python train.py --n_layer=11 --d_model=192 --n_experts=64 --experts_per_token=2 --d_expert=128 --d_shared_expert=128 --activation="squared_relu" --moe_layers=[2, 3, 4, 5, 6, 7, 8, 9, 10] --n_empty_slots=32 --router_score="softmax" --normalize_top_k=true --routed_scale=1.41 --balance_loss=0.00622 --balance_bias=false --router_cosine_scale=10.0 --init_std_router=0.00979 --lr_router=0.00216 --vocab_size=4096 --norm="layernorm" --norm_eps=1e-06 --tie_embeddings="early" --optimizer="soap_variant" --lr=0.0042 --beta1=0.95 --beta2=0.99 --batch_tokens=[32768, 65536] --seq_len=1024 --train_tokens=365400000 --steps=7595 --dataset="wikipedia_en"
Below are experts of layer 7 (counted from 0) of a mixture-of-experts language model. Rows are named router (the router's row for the expert), up (a neuron's input weights, with its number) and show model dimensions 0-191. Each number is 128 + 32 x the weight over its row's rms, rounded and kept within 0 to 255.
After each expert's rows: "comes after" lists some tokens at least twice as common just before its tokens as in all text. This comes from a sample of Wikipedia text that the model never trained on. Tokens count by the router's weight.

# expert 29
router [ 92 161  98 153 149  94 179 115 128 111 157 151  72 119 159  81 199 106 194 106 170 186 110 123  74  71  64 158 170  91 151  99 140 124  95  77  62 151 132 148  76 129 140 143  35 154 157 127 120 108  23 185 101  74 148 116 114  98 137 119 149 164 143 164 116  88 141 170 137 152 131 113  84 113  96 151 129 124 127 190 120 175  80 104 124 110 125 182 123 148 131 146 169 186 130 149 150 105 144 146 135 126 175 127 137 196  89 139 173  95 153 116 153 166 157 122 145 190  73 136  94 143 154  76 139 116 151 138 187 116 141 118 139 139 137 133 114  93  96 115 129  99 124 163 108 118 144 146 126 135 113 190 124 118 150  91  87 145 179 110 127 163  80 119 159 143  68 164 111 143 193 141 114 118 117 160 160 149 113 122 107 119 109  92 108  70 117  89 123 126 121 116]
up4 [167 133 151 115 116  81 180 123 118 138 180 159 126 141 165 163 159 106 132 110 150 120 206 181  78 113 159  48  90 115 104  77 120 151 105 111 132 142 100 139 137 138 107 193 136  75 100 124 120 126  92  99  75 115 127  81 111 134  99  70 136 102 142 127 140  88 172 133 188 178 130 164  79 177 148 207 142 109  82 185 141 150 131 125 117  91  86 101 134 116  70 227 108 145 110 185 125 118  69 140 129 162 164  78  92 148 129 125 106 149  92  85 131 156  80 128 187 142 159 132  97 162 112 136 127 111  96  89 149 160 150 178  91 146 164 109 135 103 106 137 145 153 104 143 166  63  94 165 170 145 141  86 142 109 155 141 158 128 114 101 149 150 204 151 114 122 110  83 162 126 171 152 108 137 113  76 112  91 156 113 104 155  88 130 134  94 159 135 162 158 165 150]
comes after: " of", " in", " at", " to", " the", " from"

# expert 61
router [ 95 175 137 161 141 114 100 140 151 121 174 129 126 153  70 160 103 153 147  85 116 105 154 139  92 112 136 171 118 118 109 101 137 141 121 180 102 115 103  99 111  55 181 138 169 124 125 128  92 118 102  95 123  80 138 185 134  64 167  97 106 110 145 128 175 141 170 176 115 187 110 162 145 153 104 203  90 144 126 195 126 155  98 139 101 157 119 133 134 120 157 190 128 147  93 171 147 131 116 100 116 130 153  96 104  97 100 152 107 154 158 147  73 160 107 121  98  56 133 158 115  78 100 143 108 102 182 162 184 153 105 170 109 141 150 103 170 101 148 151 148 133  94 122 189  85  93 139 120  72 188 178 165  97 129 140  78 139 112  91 110  74 136 135 117 114 108 112 182 116 159 132 182 167  91 134 139  76 146 126  88 178 150  86 216  95 124 112 101  96  55 149]
up6 [181  99  61 106 149 105  87  82 194  92 144 154 161 137 130  83 157 112 141 132 137 124 114 160 147 110 175 119 149  88 160 134 125 100 129  83 123 111 136  84 137 124 156  84 140 112  55  58  78  99  80 120 143 106 118 113 106 106 175 110 136 144 113  89 102 109 163 150 151 205  67 109 121 148 143 122 128  88 112  83 157 110 154 194 130 134 100 147  68 150 107 148 130 218 124  99 120 126 107 127 158 119 144 135 143 166  78  86 154 104  85  12 164 145 130 123 120 124  89 139 132 103 113 101 153 173 138  90 173 129 124 120  78 116 109 164 146 154 140 192 121 172 120 126 124 123 151  65 101 139 125 213 127 124 161  67 146 131 117 118  76  92 166 151 145 122 129 140 108 129 158 129 127 166 119 128  80  97 129  94 117 189 183 171  79 120 115 121  83 124 179 114]
comes after: ".", ".\n\n", " on", "8", "3", "5"

# expert 3
router [172 125 147 112 139 155 115 115 204  76 116  96 112 166 168 120 138  71 108 118  78 138 102 107  97 136 112  83 124 185 106 101 177 152 136 137 167 165 102 125 118  96 157 136 164 116 127 154 132 161 172 226 161 147  74 114 140 160 114 102  88 141 139 172 134  78  98 114 103 106 111 127 157  84 186 170 124 128  66 155 139  98 162 153 188 159 124 172 112 169 170 129  67  82 167  80 152 113  71 124 128 125  99 118 134  92 149 163 182 113 122 169 116 135 179 117  56 108 152  72 139 149 125 130 113  89 139 111 122 121 119  99  82  93  74 148 177 117 135 147 151  61 145 133 146 120 120 100 150  89 110  71 111 100 143 135 110 116  64 171 145 169 128 156 120 102  92 125 130  71  86 137 141 174 134 116 152 141 187 157 118  71 165 112 169 143 145 140 136 116 209 103]
up13 [122 115 179 106 169 162 107 120 126 117 161 140 117  79  76 163  98 140 117  69 137 129 135  64 105 146 186 145 183  54 154 174 198 163 146 157  57 217 117 119 136 100 125 134 148  75 154 123 172 106 191 132 116 148  96 147 106 117  83 112 136 129 102  94 136 109 124 118 183 113 134 100 137 117 150 145 119 117 110 151 166 131 139 149 134 171 106 170  91 126 110 104 116 146 136 127 124 145 154 111  89 127  73  82 110 111 155 118 122 163 123 156  93 135 156 150 120 233 148 133 103 122 122  74 149 119 116 128 116  82 101 123 162 142 100 174 198 138 144 165 149 117  83 131 112 123 125  85 119 137 137 112  97  87  92 155  61  98  83 192 144 138  97 186 142 179 141  70 165 161 127 125 144  72 116  99 145 196 192 113  59 112 151 188 138 114 115 145 154 129 121 151]
comes after: " the", " a", " and", " to", " was", "'s"

# expert 23
router [111 139 168 167 100  77 153 130 104 142 166 153 128 171  85  74 100 168 101  86 131 161 158  90 124 138 120 123 145 132  69 103  81 140  97 132 146  92 105 148 153 140 111  79  92 144 106 130  85 173 119  98  84 201 101 117 122 109  78 130 133 120  80 110 151 138 184 209 199 160  93 145 157 124 127 127 116  96 172  99 160 159 107 143 103 124  69  81 161 120 118 161 212 103 149 148  66  89 174  77 125 141 106 134  95 114  98 131 172  97 113 162 143 106 106 179 140 140 153 100  99  83 111 121 160 158 132 139 153 122 181  94  80 103 120 134 129 155 103 134 146  97 125 112 158 154  75 110 205 163 104  87 193 108 112 135 174 100 113  98 157 188 137 207 121 108  99  97 111 143 125 109 128 100  86  71 150 103 115 110 171 129  92 146 143 164 158 100 115  88 116 179]
up4 [150  65 123 106  97 193 135 119 113 131 122 126 111 127 153 113 134 107 123 116 105 131 136 151 112 177 173  88 114 138 142 115 110 105  69 119 100 103  99 108 154 128 165 106 128 107 175 119 129 105 177 109  80 176 114 138  96 146 145  92  63  90  87 147 176 147 166 154 108 109 150  45 110 196 170 130 149 152 105 119  61 186 117 204 166 115 122 193 116 100 103  91 144  72 114 129 191 162 157 136 115 120 156 108 150 135 156 157 192 118 202 127 127 103 100 138 132  86 129  67  97 119 100 153 125 108 120 163 152 135 150  84 130 155 184 168 195 138 139 168 161  85 149 104  75 135  66 118 165  83 176  84 115 138 128 165 134 118  81 118 101 110 127 136 111  94  97 151  86 122  43 140 104 124 128  92 156 126 114 139 128 177  84 175 148  96  85 152 126  72 134 107]
comes after: " H", " K", " L", " W", " G", " P"

# expert 9
router [201 198 194 104 112  97 141 191  81 112 133 144 105 101  82 117 178 157 116 121 124 118 148 143 118 142 145 138 155  75 144 149 147  92 156  84  63 181 124 123 132 172  65 128 131  88 137 167 115 147  75 151 143 100 138 163 122 156 162 102 186 168 145 148 134 160 151  87 132  44  89 102  87 120 107 153 149 199 106 117 171 105 123 137  95 155 109 131 155 126 137  62  80 135 137 106 142 102 117 115 170 145  97  90 160  88 107 107 167 163 112 136 172  34 139 143 168 145  99 165 126 157 164 117  74  57 117 130 123  62 147 130  62 113 139 105 141 107 171 102 194 103 123 120  56 132 120 111 131 159 134 125 163 132 171 117 155 129 113 156 124 145 133 154  90  78 153 119  99 117 136  87 183 135 157  94 115 108 138 130 136  86 130 161 115 183 144 141 136 178 146 118]
up13 [104 102 111 148  86 154 102 194 132  64 127 114 160 110 158 140  87 127 154 150 148 178 144 170 135 124  98  78 161 151 134 109 142 126 140  62  94 144 167 136 125 131 121 178 140 140 144 139  27 111 128 135 133  83  92 163 120  72 149 168 101 104 118  78  92 169 129 125 140 147 115 125  94 190 115 160 174 118 119 119 134 162  95 107  83  80 111 111 149 180 158 181  89  83 145 109 142 157 103 140  82 156 148  90 175 117 134 189 151 187 137 114 129  81 131  81 184 117 110 147  85 136 149 172  85 186 182 144 115  96  85 127 133 128 139  78 121 142  75 108 158  96 153 147 127 158 146  94 220 119 137 185 105  89 157 116 112 126 159  64 145 140 167 103 137 159 173  92  94 161 108 165 174  79 115 191  96 129 117 132 117 161 130 134  79  96 161 125 118 137 173 108]
comes after: "0", " ", ".", "1", "5", "2"

# expert 20
router [139 148 102 119  91  89 182 168  66  90 139 118  65 161 115 178 144 143 103 128  92 109 121 136  99 186  87 109 123 125 113  82  91 105 114 158 114 143 141 148 120 116 128 148 155 128 195 163 130 132 177 139 117 121  80 128 105 138 151 100 103 200 148 151 104 147 149 157 171 146 128  81 148 148 124 155 140 170 148  99  53  99 102 128 172 139  74  92 174  96 152 154  92 168 127  96  31 134  37 144  78 156  58 114  91 146 130 145 129 175 155 148 166 141 118 171 177 136 100 135 101 103 126 157 123 115 140 101 100  91 138  81 139  50 132 181  89 143  90 172 185 162  96 137 177 169 133 100 139 143 164 173 131 151 173 123 212 119 156 123  94 125  99 107 103  99 149 181 138 114  89 155 153 107  96 128 131  83 136 154 159 129 114 139 102 136 128 102 117  73 138 140]
up6 [157 160 160 160 179 151 134 114 134 152 126 107  83  42  88 129  91 155 100  77 150 133 165 157  82 145 127 136 141 162  98 178 175 178  53 130 141 113 103 163 114 105 149 108 114 145 150  86 113 141 146 116 180 152 110 169  99 170 140  79 163 101 149 137 176 141 119 161 170 158 134 125 123 143 134  75 146 130  97 102 142 113 108 125 121 108 140 120 133  83  93 136 114  98 154  95  92  87 132 137 177  77 108 123 133 104  82 119  71 108  92  96 107 160  96 124 129 113 142 166 130 137  95 137 158 194 179 214 135 217 117 121 123 101  41 146 136  95  73 118  54 133 100 173  77 118  74 133  96  51 137 131  79 169 171 112 141 122 141 150 133 122 128  92 118 140  96 158 144 137 115 116 159 189  58  97 182 131 118 140 178 105  90 117 156 138 123 135 119  99 109 120]
comes after: "–", "1", " ", "2", "0", "-"

# expert 1
router [183  95 124 148 113 133  67 113  51 137  92 132 128 153 145  80 126 115 112  94 117 120  72  92 124 138 108 106 168 191 121 136 109 152 156 138 120 121 143 125 109 140 115 111  91 109 110 135  84 116 182  79  92 190 116 100 123 128 187 147 124 124  98 143  95 196 147 162 182 118  79  87 110 170 158 112 123  99 134  97 118 143 176 196 124  96  71  51 170 128 157 127 116 170 161 126 146 141  87 152 125 169  51 130  74 149 121  96 216 150 102 127  63 113 155  84 100 148 106  98 148 140 129  58 147 126 102 191 157 129 148 126 166 138 167 137 134  88 184 106 153 171 199 168  78 159 147  64 121 107 104 128 135 114 188 106 124 123 127 115  75 115  96 158 116 177 139 118 128  87 133 131  92 124 133  98 148 126 118 140  85 104 113 190 149 109 118 120 141 153 165 154]
up18 [123 139 142 145 113 168 132 117  73 123 101 147 134 197 168 120 123 129 114 170 141 120 130  93 151 141 100 133 125 140 135 148 115 118 183 111 103  71 158  70  59 202 161 127 117  85 162 149 137 118 140 100 130 128 142  38 158  73 148 158  83  97 188 122 118  55 121  95 134 143 209  91 123 190 126 107 185 157 106 125 208 132 143 150 123 113 128 136 134 179 111 146  78  92 114 172  84 165 185 150  84 142  99 145 147 110 127 124 143 115 126  99 109  72 184  45 121  87 109 132  90 145  51 129 121 110 138 147 129 185 177 110 133 131 123 115 122 142 148 103 189 170 162 141 149 138 123 130  98 126 129 113 150 162  90 170  75 134 151  84 135 114 109 120 150  55 161 139  85 115 155  86 129 107 115 121 132 117 119 117 184 152 192  70 114 109 143 148 157 149 123 129]
comes after: ".", "0", "1", "8", "7", "5"

# expert 51
router [118 118 149  94 156 109 173 210 144 144 177 138  46  62 167 162 166  77  67 152 129  63 116  65 112 187 149 151 103 119 150 126  78 194 101 121 116 132 157 136 148 118 122  99 207 136 115 134  81 116 118  92 140 125 137 167 141 178 156 132 115  76 140 152 166 188 114 110 149 163 171  98 143 121 168 150 126  58 116 138 139 142  80 118 147 128 115 111  76 123 104  88 106 129 142 178 169 115 104 135 149 124 119 152 113 140 123 177 130 115 125 166  95 125  94  86  98 119 161 166 198  84 145 108 123 113  78 112 105 140 150 129 122 129 158  97 157 140 102 124 121 129 100 193 190 142  90 120  94  98 137 123 166 170  98 111 205 134 161 136 135 125  59 162 115 122  91 105 110 171 128  81 148 141 113 138 121 142  86 100 186  97 125  93  44  91 149 111 106 159 150 138]
up11 [126 163 125 174 132 140 132 153  57 115 153  93 137 153 132 134 143 127  73 133  54 127 131 164  74 135 155 121 141  91 140 109 108 152 131 169 118 138 120 222 108 169  70  93  99 147 100  94 140 167 174 110 117 134 188 130 124 174  76 141 122 115 126 150 113 161 130  80 111 135 156 188 116 154  83 185 148 165 148 188 118 170  94 136 117  86 137 146  57 120 154 190  95 111 102 119 132 107 150 167 150 147 110 180 189 111 125 137 178 187 134 173 110 158 150 115 156 110 117 102 114 178 121 183  94 140 116 123 111 123 195 148 114  85 174 110 137  88 194  98 108 115 159  91 140 115 114 117 115 139 104 166 127  54  99 111 109 125 126  75  98  82 163 105 146  83 146 161 139 151 143  91 117  89 108 164 164  65  92 161 127 187  87 136 100  97  97 117  79 174 120 123]
comes after: ",", ".", " where", " that", " when", " which"